From a checkpoint of a small mixture-of-experts model trained on Wikipedia.
Size: 15 layers, width 512, vocabulary 50257.
Below are experts of layer 11 (counted from 0) of a mixture-of-experts language model. Rows are named router (the router's row for the expert), down (a neuron's output weights, with its number) and show model dimensions 256-511. Each number is 128 + 24 x the weight over its row's rms, rounded and kept within 0 to 255. Numbers have three digits each.
After each expert's rows: "comes before" lists some tokens at least twice as common just after its tokens as in all text. This comes from a sample of Wikipedia text that the model never trained on. Tokens count by the router's weight.

# expert 14
router:134124151175128151111130120132114129136099162154152127128151102133109128108086152181107163110101137136089130136107122113144154128102125121146168154116115128131085135117137103097150118121170157109113083117144141143113179133164138101114123082123096119153126162152135093112126146110144096113139123143146123158131169133133101150188140135138105086097106166118123149128136137136170128111131175163134131147075130134114146136136151118141118109120117127135095148166128107153120141096145129107125136128164164101100129145132157121131151124129125129111122179095094153138165103130108107185091112134155124165104139094146124105119136180168180157132110135118123123169162150078143119145133121143117118124107140100102122119086137124139146093137147155124087146110112148137122110150086131
down0:173112115123160124146132171134146109132142107118184135130097091118130128163143154100148213128107156155151158115142116142135131150091136125123170097133145180110103103111098113144129133133119143139157145181120139111159116157113145134142124148119118112099104153134143119136123133127129131148102072144147140092125135102145120120119116119151112129143118114124165136140136115145086102101114131074143137129182146184148132106161140130124124158170081111130160119137139130109145117107105082104123129165135121128146101127066157100131130119087145130157101097129113062101106120108101101120111140108147155092103135122131116154134152155113146147139134108152128110117143149129104092128087162123153099152130126196115156122122154140192163130106103114086149148122163133124178148104127111
down1:115126124112107118100132146164134118145128145128137097126088093164145185111154134128114126162133144120078146161167170112123138150110134108120174114149132119127107104096152117098141147140169106154108126151127112079125156148127115104144136130131148143184115112099110148168132134171106111162119119118151098127132137188115125103093097125117092147152084106124136103149122123156159107146145126111142110144194106126114155122114135088143134112134137074098083103176109142111145129131152139169112149131103136146170154155189133087102108144132142145113119150175142193136154115121115111110085136132123129126139133150151080179123152148159143141164135114139086105146132132136132140114112138116133149100164127137110115127118122098128144159114124161142112095146083119118135096124120126
down2:122107109106140109107127151145124084099121132127151097068159107109139124124146138113148126112141144095101149135119104116146137188167115148098178174124151114149111109132136157113131159153125129114108170103092123155108076138117134153139141131082157126116108091100138101137117105132127104131139181123130160155131120199103112145119168116099123167135103122093109124150131172151187155159118144086101113061112097127115090112116177099130147129079124123161158146139127139119091102133137107131138155152087110176118159132134183111111110124107144120108129104133145142115109147113123162140222129136114137152137136128139077152082128128106115114154208101109119103129115116149109114143138126086097117144133134211096156149158129086139103110138161131128124135142119113110152085108180088
down3:142111124131159149098141144144162155091123119119104104104131119131160141103156077131112154155117124133120124131141124157139108135104176144168133105133130112133138158128166122162134161112116144138123149144144189098116145118198150109130136139142093129161161103085152130127115181172128136114129141087154143161107117096110116118189134145144120137137116112092089118152157148103172116081125113145124067126145094114182123128147104137112107048133097112087122124095128132110159072119106108119084141107109111134125098113133126150124126174092127119096135143110124095129145140132090153069157094122120142139096133146130115101107078131135144172106151154139175126103142135149150105134156133105122153146148136124144148118142099178140111123078125166122133129139126116094180130129116110
down4:131104136111125171125153175128108225098124155116118181148118133159132145115166138112110144116145111050125193130156141136108144108155121093149152153134145142113154162099165132126155143128110175096152182097144114159126195112129127131137161130134124111124157122128106094084161137197084122142129192120137127102130122115125136131135152115152130097130100145139128114168114141108151109155159123120119143064142116146140114137164129142125123139134112159131134148099107162161083132109088170127176108098112128110098135133182118177113108108159095094106150148171156111095157131158138124085165103140118136144130123139154120102104143088154156127109123142124142139109162118154110119132141166168124116121151167081119132138149086150153139106142122135135147161120094129153142108145149116
comes before: " in", " and", " |", " of", " to", " by"

# expert 0
router:130118138137113169145131126144140147086128161147162146129154139104128151131062147150092171071112116119060128144059128142119156130109111127122158138123155105149112180154197089122088130104111119128154104191123108137137169152144114122123093116098115116123156117132148126137150143119117090098174158131146172148152155148149102124134129112152117127135132132121128125125082109129120164084141131138113152135051107118142131118118136122161125147163105136149121133119137142144099112145129124124141140112142129104126166136087151134159130138143137102093127173132105119120133139108091112120127141126161114105112115070133090115137141191131141107130135163116120138153131160090168167109108128151121133086100119138059135118123160106131126090162126151121124135115136121127137086135118101
down0:132105156129136154156122207119168121117089110143120093171138088154101134147133134101101149141118088110152112124159134140136090125167082134143110148124123136110123118110115086117172094145138134170143129117127107159113114110142118147113156102092127176151093107113093090112122116092166136131114133140125127143140122164108157149120117134151160145083114151054132130128163142152084107151130110187118145133164144156120139141126131129122190142099128140106133101103095136139110111165139142121149126166142117132129145162132104109149115077087127089089125095127190150099113141111143118099090114100101110121114169123136122148131160118119105138128111134089095151129130174105130135148148125116100068115172160144115115115138106079069111118157100148119129127142150112145136142100129086
down1:133137161149115099126139143128142158134167123139136117131090164164119146171160131130137152134130117132147103119136135124075166095154108125134146171120143137146153085138156130157136136126149145148105076117144128139204096104122135117149084189097154132119110147152098131138097124131134131115118139134110184117144136112099142152123112083131136099096127115154108095137114091146151123103094117150126101124131175129119113125146149052132135123083136112118119154151155146122084097168120134121117138131127113162142122136134143136137117152116099137166161117158165131118097160123132112105101115106121109149165153144153142137130088072098168129154147122100118143123112103112149166124135080123152102101141128098127160107131129117094136149169108119148182109110128104123152107097115109
down2:143101109118112130095079139090131161109056149112163099153127141127091143097163121148099133127163092111104113101202121049139118111141123176133084081108095164116162111101143118130111178123109171133121154114147146177130119143151091119118136133089114151086117140150137096113103130135170113133137141132106086098100171122146123132108129117162095145121114124142083113117121095170136117076144095137130128120166115072116088164150122127114153116142144131115113092157132121153119174115115161137129140122071145154119094140100122121149162132140095131132115136143131172148136116123137157132146140117161086135148139105158098117129127110130124137110138096146132097115120133154108107149105126092174118128143141108109117113135138131158116085134096138139149088144120115134152128152120105
down3:137154114115077113093153096131095133141106126123140114154121094129117133154125143137165144141116134117184156112144143142126164142125074115149141128116072105147085141132090127107131148146136125094119100106162112151128147130143137138091090122158099132124118138107146155135140163058121107135156110137134108135136121068160157121167136152167106134107096110107153145123103143132069116153126126121147141148107135091092150161151113155140091110101144117172136157102133118121118172095119107142130086191091141117117103107169120179148148145140121104131129191178124082104161102108134076122097114118132108130124161135157156152103128103115139133109105141120121141133192127107135143157112121136107156142111139103142146147110134143114127148142143127123137110093110141098124116146145141
down4:129110094100140179133125151127142146126127115149156142095136117123096152134169125178089133063110153134114149146097101136141099114104103145123144136096112110120116179137156100170129122147131137118156141162093102123149117157153106143144089070107124166137120150077110151117103121133160136114103096149136154115112170137148106122127148146168107104105103128085175082140115120132128126059127141116086121153117120185113085121112110136129127142132116094121167141153128120118131158141152123119122166171125120147153116109137155142123156118123149118099136120139115131110134123120151124123113133134131123132103132126181090147151152128124141128095095114135171139173133154103110123148133118096131093140104163084117119173177103126116156176122143140134160120091133124143101080090165162
comes before: "\n", " was", " is", "==", "The", " were"

# expert 16
router:105119128145132127118114143133106134085095137133189101109154101118127115097112173118107187126134131119076119116105131109119137105160139165114110122146096079135111163125138088088141180145149134087099092156140109130141161148143132105085076118133148114106146162125130122136128142145171107135159111161157109161126185124144141126139134137176100097093123134091107114152101133150167138116140160147139136160121104085132132122172123130144127093170112134150070123156128148161097122112161104133111137122159162142131146134100102136171139111132137098084107161115085143119151105132137123160112108092129140141143114118121095150120182136120129151121136113122108132155138121121154165155120126133098097140129113127126123122112152133137161128144134125124111138076135138115139116132100148
down0:117137142132120141096128140128153108137166110096090096113115168151103111141106090133144100146157099128139159116111126148122152115134128115144132107114099130140114151171087118146103149140136064149116132159120141102135119140161129147125174122192134148110127165167089106177147150117141133093120156148147188134106139111104083118088089131148110084152070081140167102141149127107171128100122112174107110090132160158089132104148120141127153083139129107091136108128108152113129141141161150125065123166152128107124133136125155114121141142139140151132119153158107143164127101128133088172092132131124111142100137157153136145150091157119145151128116124120123104149171145111049108120152061144137128157183158140136117112121129142111146136125092139136130091126146146101143156146098122
down1:134116134120179124075111149081144123173109095126115146115073133155133164124123147115135133130092128126122139121167146120129127121112136141158126145172144148132145095141141136167125127122142140150153084131125160133155131116148138129117097206110135102130122133131136135150140147148141126120124122142111088116143104114134149131182109102109131079098167098096123100069126114111118118111144135179123126110176090083126147114141109115152139127133160138122093145132127107112151103136138179162138121094141174136160116111108113112175150092138088130120097149143145135152169124116139145095116116117154118102147135143116108096146111104091181134058140148118164112168164153115133154152059110114132148119129104086138151123120124131113155143155116171140098152148158146128174126145062105
down2:049180137139161101156155136096152110160102123137142097150145113160140090116118098105135145135132121186165124121155134132106160118106178121135133165141115119153119156135146164102142126134110136124081134113115139110130161146136143156155139135151105157171134128141117143092165108087157172112102152130156134110140138117146140125094178071145141161132124143118124150142043128109114087093090120175136179133129147125178146071103117135095118148132146169121111145140111165138125141152175110128076107090119114093121153134096167114141167135165117118114079123142129106145100094121138158153169098122098151124130136148161139171156121153133125120093144136105151089122127140123164143146116113103145148148114146104158152123113168171125146148148164115109111126131145112148094125146090110
down3:130166123125107128153149112132142138125163124115142146134104141126157146140204138122154133104097074159096140087231157150126170139108124117100087112077148114130183081132131097129092162108148120142100083146123108137151127186156141113162102153103146128125161104125162127128177107152156152160167122095129112144120130155081140188120148175098163152112165132120175097111122125151129140117136151146101119117089176158115127123132140144125158139092131150153121110147121122149105112105107115149115134155127111134129113098140148099101090158127124137120107142102109112136139162108140154140144146130077094119146149135135118152128098133148108109156132132113141124106138119127104148152119106134104097145114153168103159100125163129107120126097107126100131133105155099100133128104159111
down4:081111170104141137132133132123122152156127126110145102116118082133131085105127144118115146131152154097134101159103105102128123089125131137134131179145117108098129126135129149176100167142089108141083122137174080123189115135120157129119072124141170142116124151092125134141128123133134099109153167156109127132120112117151121108157063148175149134144151115065137116157125152120100155090172140109129121147107144110172112111143141141128106130126118149144174139134126106147107113111137086172109083167140152105138085125160087139170181098106117171149109135132138108097136155099123102112137135124137120115163138119154124127144150158139128120082117132122108116162109139158122137135140148130104076141085122118148136131183155140106115166093076072105150148158164153103087164153090164
comes before: " |", " was", "'s", " He", " he", " The"

# expert 15
router:113112142170158122116154144112107166086096151129166142121147094138148171129125135157121146123101095116134125092151122121096142103115107124134109111118120148145154166120135083094138161134119152138183147123113150124113185103146133117130176139171083096116140139158175115132169139123132118106138147125106109148147140190144131144114136129126149117060133148104124133165113138136136101132127128147106159130087127161123101108172137123152121159159108117154079138137144168165102111121131114114116101103157118128098110135070072120145145118122141124070119140162130109121123139113103137170149101164116116130102110125145090136119156119148109136180152110144135174131151105107129132148157122157102125115089170122089149099097129149164163117152132113121134157111135125133132119112126118
down0:121131073139161116135111147153138106123117103130127145195110119152086106083065115127169102099125140139159085113091126098113162089104096085111132122146141111092111126103141105111127116137108082148103091123132186154098160090118141115127160158083136124130137103101150136122132154117115126140090131128112103129115113138100101142105130162104122129150150082150077127131164093137109128140100154169154115102183132149178164136153104114141125151138147113127156150115104098117113127116116121141129112177147077118122134142128178132116081127109118115121112111146085160115084147155090129132146139132132157121149146119145138119134137147120154140148121118099113077100114148166172150109164142087140098146143102121146111145148146156146148132114152147135110143136138141124150111132182134
down1:140147111155126111116151123119150119075078116133098117150130170138098122114151114144083130159100171161113132162117121113170131136127168170176080158129133143106108161131114129117110105152098164150110152183155138088121174141182139103137211131114105110132103143165095157091104117155120092096162114095130141135137108142137150143172131128093116127115115085094139168111110142128120108124138128097119108146158138130162162126091140126098137106128131125142122114112157142074149100097141140130116112124106166121083124139101117140134107157164111138176139163143121135119122110135110136129146156116133140130116099162133134139147074138150145105100110122072187165140123123102114103083181108114155112108159108136158120137102112151114143101161121161149152152130117108127129097167068100
down2:115121098108134110156134091114125130124100119099090105113151138176134148114137144128091120139154127137134110131148108093102111116133164148172094108084162134155098099126140140138122124105162111121123154087136138121171141136108096109123161171148140123125102122110135122116123135123097146119099133157133151156139098109102148097104114114135113077127090138082090086123098068133109166162141081170135139084171145119131139109171140104168148111085093129124120094120093130136155133172186129160077110119128151140116136115135145126165128115148146136150148138125153108109111098119178106116153140135119143158122126121112140182156119107109153128099123140113130112137137125105108105134096139148090102123148165131135137154160109115082111129163117094126140116113114170141152108144152085
down3:131129124126110132145088131164124156131148118135086160104149103140164133121155138146122109102132115145132136113112156113115149136142067155126091091150131074132153133151127087131124184068168095136115085095147136129103133125167127112098178147081149118146122113142127116130128111104133137116111167134180122138139065146145063141114139125090131160102099114115103118145122112124129144113113129146137079138158138131163144159114111121098137131126117130161130127104131117106111143146106153160151163157110114106078095144142135099126146144154105102148147156106100157098108122152109142142136115158138140133117098104118155167122131166132176085105118139141106101106116119098139174150102134147109081162126162092109121135103131180166106119131123122152103132135154140132151095140114093
down4:080097098116120122152124118146099114139121114136166184149123145183132141118146131170151146147135124111119134083120123135090156138123160130117118081145166145189097090152111201097082134118176150108129120163124138145118086154109091126143121116154166173134097102036151133104128086133172090124103103132115135100113100086100138136150127136108108185100125080183103096118125113135121119092084118125141155124103116151111133134122126127126179133111120139159126124150141101133167138100112152103158119111130081152113114153102114128174124137149121152149134148104168137174139132182154127140126108137111141111122135114148157144140103147105155114146095108127106109095130124126123156109083068175073118165126070102117112126122121145146113103144119107126138132131131111146122108087139102
comes before: " |", " in", " of", " by", " for", " with"

# expert 19
router:156121116149125165153143104135104129123095137124123139126165105154124149156121141103161152148139149143113119144126088156122156110104192111124104139106157145113148141147141143084135120126111130100136138137082113140110174142157125124109134136119078126119143125137144095144125121121141103145153114103153113175140148163126100151144151114128139091125122133166135145116100115108146177105165123135102117145097120067118137116144114142107126120146125123140061123166138169153103111148134148096122186096124152164140110151098175114099135112095155107119113132142083146142128097129146133155151141146113159118119172078089124181132136122133127137125151122128126161146136111113182153126111123110114094111113137121083158146087151129132110122147165133138091138098133110148108099071102111
down0:093131170161110112139136122102125113150148113148138105120135136109122139165142157131102112112081123152102123106141099139160097136156100098122165136097107127121132114104119117149146128128142132131110149076188143103158136102138147135109144164102148145131150082124118135135143140132145109127093159096170163077134136130137140118111210096145095119110168163140122076094164137100076167143149084088133145065135123130143143120127145167170117184066152109119147127101118103110126110104146138150117108147128126121092144129096138137129108130168167159153111171149141179157118102115125135154160135109170104149152128119145102100095133145084126102134127139112120134137137131126128131166110154166146100129136146151118126131141183090155149146142126117138138143138120108144123109158130189
down1:134117122143122116159149112107174173122134131140136122123103119116129083114102112125138118078124069143124104150127128176172098136125118087153126125123083125100095142149144102089114116075130149096110093118165150108129092127108114167111085094165128118141098133143137123127141148132153135134120132122096146105117162124146153131092114137147162079102120113132125118104108130166141138115108095121138098111155145177081092128125106140099127118111154123171120135082140094103127104100134115149132115124152069155143117138148155137096127115068162078106108117134136107135134138124139123082113104140089145145143110096105158102134142102137138085137093183104121161102150151151173098143122126139133140120127128105109115147140117130105139118136146122131151135116117181122118134134132188
down2:142119125135144122106156148137141143134148136186164074147094083092139138151171097077130091161127123124097119120095096145113103148093124128112130140128124147159132100130128152164154124176135092144125126134132150116117129149116080151132150145137137111141093094097163181136144099162159165107121133117099117097121131121117133173144160163087128124142146134166104132128113127188129119149112121179136171143213128146123159126141103085125134106155127127137148096124095089143106162163086141130124156132138107120108124154120121117154105130115130117121143130139120114107143142120095136096136185117113134131140122107110122104114106158140119129144132132151121161109084116131121117117112124128132116109129126154156126144139110109110156167134131138132135132164100136157122133094184099
down3:112129146121141142141146146115126123138097132162136134151107138122173144141084082127141106085073149125129166122103134115118114125134133129128134123097172113085129160156126083142143121125142115147114148083096105129111137082171149151117119158125104127099106066119120118156151126140098135119130145102108097126175109169126098139129120115095141078127127098139111156109145125150128144111153065114140145152111139162095097124139112173110120149149103097132149146131128071131114140159118094104140149117119124148123127119090159114143123203120151125112154133134141124126130147168139091125134098168141132113093116096164132136137154132089179137111124146172154124128132132134120147144102166114081145112164100109112133068152149110125128126127102100126153130128120156116108130148110093
down4:128145120147121135132096105139103136099075163120104143145112182170121142143188103174107126121132111140175139103133124068137134115121136149153116156074120140121143115119126163161088108148159108197137180109148157133117119105156141167145105188135132150138119138139139095125104138074134135111132115136158123057113155110124124152075103131175106129122148120065095090140106116147111121141144134085132124136129131110165158107097140145156130140125127146145136096126148143121111118106142117089150139101095134171117131131132150090163123130126133178100108145186129135135135135117155160116121113137153094191147153129106135127144170125152166172124151078110119087151111111141117148186119138121120101107170127147090095077134142124099126149119110134133142094148108105182134147133138108
comes before: " |", "\n", " ", ")", " –", " =="

# expert 7
router:103118145179145134129149094122121144098127115123136122115149146154092153129092126145132133165087119164136138087082103111136123147139136145133106132096131111109125154145132105089176144131114138118113084138111133118142138123167176111118172125111162121109126148164135122116192140178116134105144126120157122165126111115165106104140121126130144103112089075134148131159129151117136113181166172111130153093086122110162123112140145132185129130151115177130127138095134135145124108127161097154133144089131131126136091139133111136142136082109136134112136133092109152149157117133142111162116099085140112148123134110115100134092185146118125122179148107135117117159138125138125148119138169136105108083120141112088165123112173114180155162193148131133093140143146127132144094118083107
down0:115180102121134109109136107053147135119126163152143117121118162126122120097148169114104075104076097135111176140174118118153128131108178136118116108146114143080103160107117113138105152146098146125129105152112116095148145199107118115091166160103187138107137105132171136119140133123146124101147098091110118142079149129110115117087143122157104119128126119105159105126169139173170115156116197159111125145088138106154079146125108126143138078116103150160135145074125121143115102092128137106094132168110108082142120130114117157111130087132133155143104156149105128109080125136121093095152113125131136155094121159135114149107127139128105075145115125136131137184121140135109096148122140110156116085169135147136147104119138157154105142115097179157092170144159130183166117111146124
down1:154145093110142094107119141163102139079088127131137152163110135142127125155179111120154085141148147125146127182070143120103128114152137137112175109106176132140131133146136148125136125154122136151110101138142127174191139121130147128092180143119109123102064103127136132143120142171139125135150103097122144130133161139148118113128133115116147133128165104151140123136119187124148134179124148144097147105146130145098124126102116150109116130123161124176103122131116131096110137156131095092159167149151094129137126093169107128124163163123130133147140110133092149154133113141158127145125099123137100097131106141115117131110140121139115112124139100108115151124140085138148135133154134145158087155161089127142120115129108142147125135147134112137155143195147163155126104145126111
down2:129127112126105100114114133125105143155150131107109115129138129085099144151131106107097143135149127132135157125161135147119128144119140128140146098094101147122123123094128118167159121096120108134151108160111139142179141127082099151125133149134134135128202118100130151159123084156138141127155119138087088130117152106122121143147155125116144148087123103185161136123088140144115115164080133179136122138243147168117130157102119114126125117136129109161115109166161159068161096125080105151094130086111086143113137071113113148161132136165159112118163158118115109126133151150119085134113112126120102127133118142087173100122107111141118119125145148103105166102074165121130131145094134146135131130117120140142135092149116119158117126076133150168178089167115116109092132131084121
down3:123098172123131136091116137096106094115150141091169091156115141141128108085113162158159124105118142105098160152181147155142113180128123126139124102155137133157137091123107081126209114126123142101118084138150148123134102112142140100084137094100122100149161153171161130126098138138160145138121145144181148148125124103145126142146094161144125125174121201130114155168096090149162095100105132113147123135121139114143139115112171120138121106155103112080127150137104102141149128127131110118070090127127150167108125152177142079144116121128128096122132135110094125102122155186156159089087125112147108120132146117143118125121101130157111141131160109088120153123147119113086161128148149135080161127149172173133116130108129082148157108105167112119111159110121143143100145155176156
down4:120134173066138113152133166155111098174120135099132131120135143110121150147148103131135107155163120086142162144141134168073135097148080168137112157178107108112125144157142141145125146131136134107109109139134114122150096147114147123135099162117134111138147128142145090104117135166155146158092114138148187110073168052121124101145173130159101129105129135140133130154111130147121142100139126120118110138167126174111113143130166110151135117114117114086130138116086104124081101095159146109118157153139153105113113092164150127144142101141124123100110139085106163115119160151144154146141128125111109119162190131147118100145147072129083133100127113096126135161139091175141157123131097118139143139166050176119176168094140089120126151098087140148108110123149111111212094137124186
comes before: " the", " a", " his", " their", " an", " its"

# expert 1
router:143136134180156144156134141175111103093091167106159130124131103097148160121094119124142192116120112113092134145113133109122117136097120127172152126065155123147123160109149099067143119126122108126158102124097143129164114125099151118111047108121138136100099136136158103100151161142145117108130100154134111116159150159117121161108127136120100127124125106164136140142115156100125174111170174131107104108109137154148117102137123134131125125144133119133139159147127115143128121152133132141160135120140204123092126124107134104117112119109118090117146152130113130120133124158127132154111085147159097140092133130103118145163155127164156149201124125134110127131100100105167149129101158145112113111087130098133137132114158144198148126143095118140105151118115163141107163122142121
down0:160149165106108093171134121158143123095105119123110074168115131172112145142144138121153130149109117132136130090096151103151141169112145144121137164139131092139136139151111121083141126128116091122124154163133125128180147106151130148123100101130072133125146129124123166118118111089125133148141133127129109157129119135121113163164164155162143115127128127148117080157148145157112127116109116152154160074189135133152088133116084148131125131154121174107138149128146132133141095114132138145134140136126112117156118133173112144148153130132135199128150129132110138131131170139149162104122134127108159141091124127142133132166101155178101124159099141155119158136172137138118120144144087154142145110141155141117117132142108126167118139124125119114121170127138099091133144150110147
down1:152122105132098152121111105124131164162128130117123165068152165141159127118166133153148119153139098115167139148133078145154101153129124119107143173119146133134072100089176147100112109142084104134145105109136126131092156137169116133171088109138108122156126094124127088119102148139110098133109193108110132108080107122118126151153142148110103105134129181133148106149146172152089123136140138096125172119176170127136136137112117125111179132152125103170133112135147092111164127133155126120133120077159134133090153135153140145107101117120153134174132150117123117078125095117099129160185136064131134185133127123149111127136135115141166121120126111142135136168100158136151078109131147126118105116099174122082139164081131141111154102128141116116156089114099108153115116121127133
down2:151083131171124095140163149118121090133129144150149168150077152138148129111087064140099133099082126113084126128070083125100122099150148133119160142146101122117123135125123168117097135125131127138109145117139120155123146100130174091130098131144192118145128119111096141127115094143179105132120153145125087150149115104107181155132153161157136136132120089129092129111136142180101153148111144119116058104092140166144091169107113112135130138150126142130132123133100120150147113103112109133126105151147105131124144096162137104115120130175104087131105116149145138136158140156137120104134141126118098140138084140110087143124106138153112118156147183141137148154121137214158179131148076156085130107135148095160153155113074096125127106144114137132112148108110115121137120150117116
down3:114136087116139135174159141117165112163112112134100110155110131181137135161141090115153152128112127080147146130147114119134074125139139094126129133114100104142097158139140135102152140092117138143131152119112137138105099161081155119128127108103109135170138115150141168135104138109142174169080148160142145144117104108188137115139136153100140123125149174130142141138125115116125111145142086079113177132164080106126112135088045125080100149119147120128171109115128116134127114122137119123109075128132190132131156128120116150122122166103126166116084126142136119120110176122155175126123151100093155149181161138121111138133127123148159124165092123146135136163167158074143128143115178143111118145131155148155126140115132131120133150140095120103128135167114101153112127130098113
down4:088165104111119111112140086094129121140121117076114126127157165183131131151105161113138099133154115176128123150160113155149114101134158126148082085108149128121137099104146104070156153144118089144132104109160106139090123131128102108126168128145088181118144101175128137130122115143111128107143123088131108120101087146117160131144180114067119138148100123128131145133167102108117132138132120092148110110137165068106148139151147123110177144082120157176112171097101148147143144142129127148106122149081171119073158109130158089146115147126116148126160122170180163152118137127114142150109141104112137097133106126130134184154136105139087110111122142143107089132115112114119123133125138122121102183122162138111094161121148106134130111170163107118177114127148107124124160119157109
comes before: " the", " a", " and", " he", " which", " "

# expert 9
router:126168131136135139096141079136121103157115127134143096138161124132115111102101125148108150159130106125108131077150085101133128137120113115100130123113140118159163113120117110072098124125107136111100092100117129135130111118104128129109124104112122099120103115142106098156119118190128090130091138156163099151132168109133121124144150088165101116111127140142143150125097103138143078106124150117108151156092116110112154128151156143145104134105093124177145126150180168136099138136152101135159163132153155116108170103090105133115156128115133129078120207117099105131156120161129098123117134103144095139125141106110096146130138119131164064117137153119149195161101111112129162158108163145062125116099128127136127103147150140118143140156129163149106138104120084147135112107117063
down0:170142120096110094123115087106074118122158131126095143130095163124153094145180104145150138124151169121138118125100116140139113112129088117106123165130150148137146128145118158112086102086134156138089116119138153103111103155126118134110156084117159123117103155129117130121117120113185080136114129146116152149116064148152155077127143121123158137139120090095121151122124104129085149161139103072156116058087096138171114134162166121124162166106114108109118101155090101132122121126129161111110119130128118101190092134137110120148110126119159124108134126107155123137135107157152139137169158159122169152121128104154104110103119127141088139140082146094145080091121156139134118121108188080135118146113163110115177142163152183105139112099139090115162178137156120164149162158166109
down1:129084138157118128127153134144114113202141123174088112156131126079082138148104129093151137232138133142116125152163157114107151145107083095133126129150105116135095152114136148154122110105132105118142122104089091092170173108059072074132167112128129131098122152133098146106146156176157107116146132155130119133108112130094073114136141139063147111114121149119123123131088093105131122117134097141148092154131151145135135155113149118146129118134108109171149121098089134121124164139098128129135119111122121134133185099161127134130125126131105143130131145195158135120133134099108131115157121129155163127132113134118104110153118144125128043118105109126133124127102133145142122177116104185155094137079123115120134106130135141116168097114080125147107153137116153124139116107142124
down2:109124133097107098108153130163141123120151136152109135128167149109133130115102113106160101115125113111165122118141103140109153140090098087113092143131130129152119129162137113111108126107155136158109165152106154134135105102113104175132128130132156125147107108090163128145124137177107154170146083102188137098130114081129129114166116100130117110112113191115126133113115107137139153142122116104174139112135129123089099107102129159109142140147143131151177152077087106147131144146152158092195072091116121152130102142120078176120128109113147106119137165110156096130095108088119144165167149133181123136116124121083120134144082154143149078139135106135168127135146128104072123137172132104126119143162070122160134150142126129129103097123158133134138109155142123124105117140122133
down3:121116100109149131134116100121097168139137130130134101115154109155146121128160121118153117146117105204102162103148149110134152132169133126132109128173128124160086106072128158165119159110107187126114133092171154124130178146148146093103145152131097121145135094095148095106143127150128102174148149152109130158144170113132128128120133118128142120106157131103140150107129069103128139151105111131162119153147129089127185122126159084120120096096120089168126101104147155122086073137111151174084093126129155129119162132112131130121122134139126157141120114147148083106109131159109144166161112098163087124158125097145119157118129121112153121066158120123158122121114143122122137106073154142117104144117158193132143132065125131105152109096113138086124159153144060132126142134153109
down4:137140129150158112093093110160132157138125199133145096140095159149101108160157147105098141146113107152138172110158146181112161154121088135127123079121128128124094131121156113094113163099122165146139154140121152140112164152097131128130102152121069143101117094127158159126083151126086134122112125118119163133133122088162094138120133123161135150131147136111116173107125100105138109144154135081109139172143119135118135105137150139164129107115171121125146160116133115105137123143139158136111131133125156128135111106166113138166110141104111157092127069100104136088102102111145168169128127115153105110092123118153136138153118101131113134072109104147152090175131143155097170144126140150124142175104123111116104103142129091144150162110080126123078181153157123100093136067127140
comes before: "-", "\n", " to", "|", " be", "="